Experts of a small language model: vocabulary 8192, 17.2M parameters.
Below are experts of layer 5 (counted from 0) of a mixture-of-experts language model. Rows are named router (the router's row for the expert), up (a neuron's input weights, with its number), down (a neuron's output weights, with its number) and show model dimensions 0-127. Each number is 128 + 32 x the weight over its row's rms, rounded and kept within 0 to 255.
After each expert's rows: "comes before" lists some tokens at least twice as common just after its tokens as in all text. This comes from a sample of Wikipedia text that the model never trained on. Tokens count by the router's weight.

# expert 98
router [139 126 155 123 159 144 140 157  94 131 119 150 100  77 173 212 154 185 114 116 180 156 176 140 157  78 121 165 169 135  96 143  62 184 136  88 197  91 141  71 165 140 166  78 148  92 118 135  71 107 112  91 146 119 157 121 105 124  84 118  67 135  40  91 112 152 114 147 138 150 101 110 136  93 173 162 105  96  86 125 116 129 149  97 173 187 150 116  82  97 114 177  76 158 157 150 127  89 144 142  99 122  93 164 161 124  92 188 143 139 100 152 153 106 128 118 115 113 121 117 139 113 112 118 130 103 118  83]
up1 [ 99 146 110  91 152 118  86 164 163 133 127  51 126  78 209 199 142 134 214 123 176 146 112 153 131 112 121 143 136 133 170 184 184 161  91 146 116 140 115 142 165 149 138  92 125 103 147  96 128 110 125 102 147 117 134 130 135 162 188 124 153 180 126 149 182 106  83 100 117 103 161 106 103  85 132  76 132  79  69 151 144  72 121  96  77 124 177 116 119 134  90 113 100  98 113  92  95 159 138 138 159 177 122 102 153 125 146 185 158 162 110 132 173 131 120 147  99  97 104  90 140 187 197 143 140  89 112 134]
down1 [127 120 123 153 152 153 106 139  87 128 133  98 136  25 154 115 149 123 147 116 201 140 129 140 114 161 116 120 149 139 170 161 147 117 158 106 167 151 121 174 213 121  93 146 166  55 118 140  89 134 137 103 156 127 134 168 132 152  58  97 104 101  56 131 100 169 141 128 136 127 108 122 139 145 149 155  83  53 132 128 147 119 164 125 125 148 136 107  93 101 147 155 126  91 158 224 144  47 117 143 117 113  89 129 113 112 135 161 158 105 143 101 143  49 103 169 144 157 133 117 170 159 163  87 149  91 175  90]
comes before: " ", "---|---|---|---|", " Win", " Total", " Los", " Turnout"

# expert 147
router [ 95 152 169 141 156 152 102 119 119 110 173 114 146 134 159  97 165 141 118  88 165 113  79 120 114  64 140 154 111 106 154 110 141  82 179  59  69 104 155 101 105 131  70 128  79 139  94 111 120 168  79 117 138 132 122 153 100  90 110  79 172 130 126 185 135 152 125 127 115 104 115 122 116  75  63 181  94 123 167 150  68 177 120 118 102 137  51 112 139 125 172 161  57  99 147  99 140 181 152  86 152 122  83 149 162 154 182 137 128 129 159 137  88 124 103 151 121 113  62  70 148 146 100 165 146 122 119  84]
up0 [163 169 141 149 109 137 128 118  84 142  92 107 158  84 107 155 153 114  99 128 144 104 115 148  81 148 152  56  91 144 156 122  67 162 103 133  70 104  62 141 106 107 117 134 121 150 111 114 129 110  97 174 185 164 123  93 219  88 116  79  91 107 127  97 129 161 166 111 131 120 149 147 124 152  86 128 117 125 102 141 133 125 176 139 117 144 146 125 199  89 165 122 156  49 112 144  88 135 208 116 134 115 151 162 102 171 122 133 162 111 118  95 123 163  69 154 150 185 142  65 163 173 129 125 146 151  96  52]
down0 [141 172  95 123 155  93 121 183  90 131 134 123 131 130 146 130 118 131 102 162 133  97 116 108 185 150 121  73  87 171  89  91 179 156 141 150  98 115 105 128 133  85  84  88 131 108  87 172  99 174 100 132 109 172 169 112 103 145 124 142 133  81 126 153 127 147 160  99 158 108  68 187 178 182  68 170  88  91 153 108 129 151  95 154 104 119 182 139 125 125 134 194 141 143  99  37 156 123 128 142 136 123 113 107  97  71 103 132 168 136 115 171 132  76 131  99 108 189 141  62 155 200 113 140 128 166 175 123]
comes before: "-", "|", "==", "=", "===", "up"

# expert 82
router [124 146 129 158 143 155 113 134  93 154 144 168 168 135 128 125  96 209 110  96 107 138 131 156  78 169  97  98 106 105 145 131 147  99 192 186 142 116  79 159 119  71  88 102 100 157 138 155 162 149 122  92 146  70 127 114 124  97 119 100 119 125 175 156  90  64 106 169 139 119  86  99 107 194  50  93 107 115 127 179 141 167 115 145 186 136  95 146 193 136 141  46 105  89 106 125  89 135 131 131  89 129 106 174 161 164 134 106 122 101 150 135 164 136 161 142 155 185 111  88 182 133 113 141 135 190 131  95]
up0 [144 151 130 118 192  80 115 133 151 134 112 150  95 165  61  96  41 135  94 112 179 120 218 201 143 115 106 139 141 100 123 151 176 101 102  90 132 105 124  94 119 106 169 108 107  75 145 115 105 136 154  84 126 172  65 154  92 117 157 138 121 160 135  86 101 157 126  95 134 137  42 114 183 167 122 135 115 123 118  68 127  75 161 184 106 115 141 107 133 191 129 131 166 167 111  91 154 134 128 153 107 181  99 100 122 199 149 128 132 143 120 113 142  93 161 127 128 128 149 104  85 132 145  82 127 137  81 107]
down0 [167 140 106 106 129 136 127  99  97 105 130 129  79 150 143 155 134 111 202 131 136 163 112  89 142 101 157 162 124 179 167 194  51 164 105  90 124 127  90 164 129 155 154 120 148 146 144 159 144 112 128 137 123 142 143 120 121 123  71  98 130  94 176  97 135  80 121 112 153 135 134 111 132 113 156 216 145 117 119  61  99 174 134 111 204 207 102 154 147 110  92 122  93 155 178 134 126 146 141  77 177  72 109 117 159  82 172 166 153 134 106  83  96 129 184  82  89 167 101 159 109 155 148 121 192 110 145 138]
comes before: " been", " a", " was", " also", " be", " not"

# expert 96
router [ 93 151 130 133 153 165 110 164 107 120 125 176 115 159  90 132 154 129  94  80 118 149 147 107  98 120  86 144 149  95 125 133 176 166 134 123  83 120 141 119 108  76 104  77  94 121 152  97 109 196 151 111 120  82 171 120 116 110 188  92  93 129 176 211 152 143 112 127 173 128  68 216 123 134 100  78  87 101 135 165 168 145 104 123 152 114 104 192 164 162 121  79 128 147 154 132  95 120 106 210 134 131 124 148 119  94 114 111 113  97 149 172 127 195 121 116 172 181 127 133 137 138 203  85 127 171 154 112]
up0 [127 126 157 129  79 181  97 116  80 124 110 129  76 155 146 147 163 120  54  75 107  54 138 163 103  66 129 136 102 118 107 135  80 115 126 134  89 123 127 202 132 163 147 193  89 128 172 103 157 137  68 113  95 114 107 150 129 154 179 128 153 111 153 187 126 197 140 173 106 105 143 135 148 110 104  58 139 128  91 129 208  91  90 145 131 133 118 162 106 195 115  98 108 158 145 131 129 117 145 160 129 178 125 198 155 127 136  74 141 115 119 114 103 120 100 182 111 134 127  84 118 174  95 107 112 156  97 126]
down0 [139 129 118 103 188 114 143 171 106  80 115 108 166 118 125 123 123  94 138  86 191  86 117 147  82  76 107 113 138 125 187 151 142 138 172 140 129 118 109 169  73 140 102 209 107 158 115 115 214  90 136 151 104  93 131 100 119  97  72 170  89 186 145 141 159 146 119 137 112 138  83 140 119 114 139 140  68  69 146 100 128 100 138 108 159 161 154 106 152 153 111 192 113  96 119 129 109 161 147 196 140 114  91 175  49 132 132 140  77 114 185 117 135  72 147  92 135 109 128 122 104 163 136 172 102 159 175 119]
comes before: " be", " the", " have", " been", " a", " make"

# expert 93
router [160 119  79 127 130  91 152 177  97 119 178 150 102 174 132 114 100  67  83  99 135 158 121 193  45 178  70 167 124 132 141 167 128  89 103  98 151  91 152 106 118 132  97 193  78 145 115  94  92 146 114 165 165 141  77 125 162  63 125 186 157 114 117 140 100 134 134 105 123 135 137 174 129 121  52 190 167 141 122 125 122 175 112 170 108 128 151 120 166 111 122 142 156 118 151 161 119  59  92 146 103  96 123 145 128 148 127 153  82  61 107 135 114 163 150 124  83 153  98 124 158 102 115  85 156 103  99 171]
up0 [ 71 153 143  91 147 138 156 155 183 124 157  69  95 103 131 121  75  68  93 114 122 131 116 134  65  81 155 103 163 128 137 121 160  97 134 143 140 153 126 124 151 120 128 113  80 138 160 140 128 157 120 138 126 129 118 157 140 112  97 185  76 126  98 102 118  78 172  89 104 176 112 104 114  97 110 150 155 140 206 120 104 140 132 196 146  73  92 157 116 201 154 123 169 112 146 142 152 206 129 126 145 139 144 101 133  80 103 131  67 169 145 102 138  68 134 116 193  98  90 175 131 105 207  88  99 122 111 164]
down0 [170  89 160 135 191 128 144 157 154 127 101 163  83 134 151 104 155 117 190 101 112 123 147 169 139 101  49 107 100 165 173 121 129 132 106 178 137 100 122 181 115 155 111 161 105 140 107 142  96 123 146 138 125 147 113 141  82 131 146 116 184 181  73 133 116 102  84 159 162 156 148 102 147 123 128 139 102 152 200 162 125 139 126  81  90 141  79  96  94  90  67 159 145 158 126 105  72 158 146  94 130  76 143  51 130 118 109 121 161 144 133 168 125 149 175 131  91 131 160 139 107 143  15 117 106 175  88 132]
comes before: "0", "%", "5", "th", "8", "6"

# expert 189
router [138 128 158  72  89 145 131 149 163 115 136 125 100 144 134 152 139 110  93  64 124 162 119 132  53  47 126 114  97 181 130 164 177 159 107 149 196 141 156 166 190 121 139 133 109 154 118  95 115 131 111 104 168  98 102 162 160  82 133 176 147 136 150 132 138  90 183 122 127 131 100 185  96 171 162 120 137 159 109 195 124 121  86 112 101 148 106 148 185 157 108 127 153 104 156  89 118 155 162 114 161  89 127 149 171 120 103 123  98 151 115 163 118 135 124 179 108 116 113 102 168  81  75 105 209  62 155 186]
up0 [112 148 171 116 142  84 140 122  93  82 120  88  83  98  67 175 153 133 188 137 138 102 157 172  95 123 173 129  71 151 109 152 127 170 134 143 118 142 124 137  63 161 169 127 111 102 120 132 123 228 111 163 130 169 132 158 146 106  78 124 143 108 140 123 166 194 156 124  95 134  56 166  84 175 104 128 146 113  93 149 145 132 100 138 109 119 139  86  83 157 137 148  77 154 102  68 113  88 127 153 105 117 117 158 114 115 190 177 165 127 114 103 106 112 180 123 106 164 141 171 113 162  59 151 113  91 172  84]
down0 [118 120 134 164  80  80 166 121  86  86 178 130 183 127 127 122 142  89  79 174 194 129  85 124 134 100 133 109 110  64 131 187 130 137 131 164 150 179 104 102 123 162  91 115 110  95  50 116 137 136  99  85 112 161  57  55 103 103 115 104 170 135 141 171  94 131 149  81 120 157  96 126 163 118 109 163 131  81 148 136 106 133  90 129 119  83 100 133  75 106 142 143 160 154 126 148 190 100 128 134 179 174  94 188 154 131 147 118 153 108 113 134 162 224 113 112 139 117 146 133 111  93 152 114 156  95 128 177]
comes before: " |", ",", ";", "–", ".", ")"

# expert 177
router [136 151 172 182 151 157 105 194 130 156 144 128 136 114 153 175 133  83 116  91 224 175 132 116 147 107 149 116 156 163  98 117 143 161 142 116 158 128 169  86 138 150 185  95 149 109 116  93 109 142 110 131 114  92 170 136 162  94 103 122 135  82  99  88  94 177  92 173 100 143 128  78  94 159  81 157 105 137  92 155 103 138 189 150 191 150 158 145 120  79 188 148 142 121 159 132 145 111 116 185 122 107  61 107 140 188 139 143 212 165 152 104 111 147  94 139  84 129 118  59 131  95 101 153 134 123 135 125]
up1 [137 162  91 142  74 136 140 132  83 106  95 105 179 135  96 148  82  91 104 135 158 150 199 185 141 138 173 105 139 138 128 129 167 122 135 144  80 153 123 121  70 117  87  92 203 120 155 162  89  75 148 147 112 114 168 131  39 125 166 134 156 140 161 172  90 132 156 149 139 101 101 143 129  76  95 143 172 119 111 143 144 149 106 124 144 113 179 142 160 165 105 104  99 102 141 127  96 100 109 214 150  86 145 171 147 147 185 104 123 139 122  44 127 106 128 187 126 101 174 174 136 159 119 145 151 135 167 169]
down1 [ 82 122 142 109 144 170  95 141 156 158 111 107 171 177 102 115 143 139 139  96 131 128 162 142 153 127  60  38 137  99  89 154 113 146  86  93 164 155 108 179  89 134 161  55  85 145 156  49 146 135  95  75 134 176  88 174 138 127  85 116 101 112 123  78 119 151 123 139  97 131 142  89 130 111 129  80 121  88 145  91  88 136 137 148 116 155 104 147 110 124 155 147 188  80 121 107  75 115 139  89 139 176 105  85 159  95 116  83 134  90 161 160 120  99 184 121 104 168  97  99  80 168  98 132  71 124  88 143]
comes before: " ", " first", " Win", " Los", " same", " Year"

# expert 78
router [169 119 139  81 147 116 141 171  84 104 179 139 175 195 129 173 116 113 138 101 171 155 152 169  74  96 130 128 105 116 113 149 207 127 128  58 127  96 119  96 113  96 202  91 180 187 142 150 121 152  89  94 113  97  88  99 186 155 155 149 122  98  99  92 152  65 133 116 172  98 138 149 115 141 161 112 129 133  89 129 109 114  90 113  94  64 110 129 104 157 118 186  99 118 139 167  92 146 139 160 113 132 143 161 183 131 137 178 128  93 107 164 103 126 147 172 183 118 114 131  98 111 144  85 176  72 168 113]
up0 [ 95  81 161 139 113 128 109 150 147 103 110 122 116 118 107  87 148 138 155 128 135 142 121  70 122 130 138 145  90 136 108 181 148 190 110 171 104  70 102 165 113 171 174 149 120 138  67 119 189 145 147  76 113 141 156  96 110  93 105  73 142 131 136  84 178 187 185 107 153  85 151 196  37 145 100  77 150 108 120 183 170 180 186  96  98 150 138 157 113 132 116 155 168 122 103 128 175 101 130 155 164 121 139 160 157  73 104 131 135 155 141 166 164 169 148 114 144 147 152 109 144 148 121 126 140 158 173 197]
down0 [184 107 123 107 136 166 184 161 145  84 173 133 157  60  82 157 125 116 128 111 128  95  89 112 174 117 130 128 100  96 110 128 133  58  77 137  95  99 175 163  84 140 163 162 192  86 101 131 120 139 157 114  94 102  91 139 163 142 109  92 135 209 104 145 107 138  99 164 189 154 114 161 120  97 172 123 149 109 127 126 152 179 167 128 130 140 111 183 178  83 118 166 155 140 134 167 137 161 160  98 117 118 182 119 130 128 178 161 125 158 112 133  35 159 102 101 114  87 111 127 107 110  97 113  86 179  92 161]
comes before: " |", ".", "–", "0", ",", ";"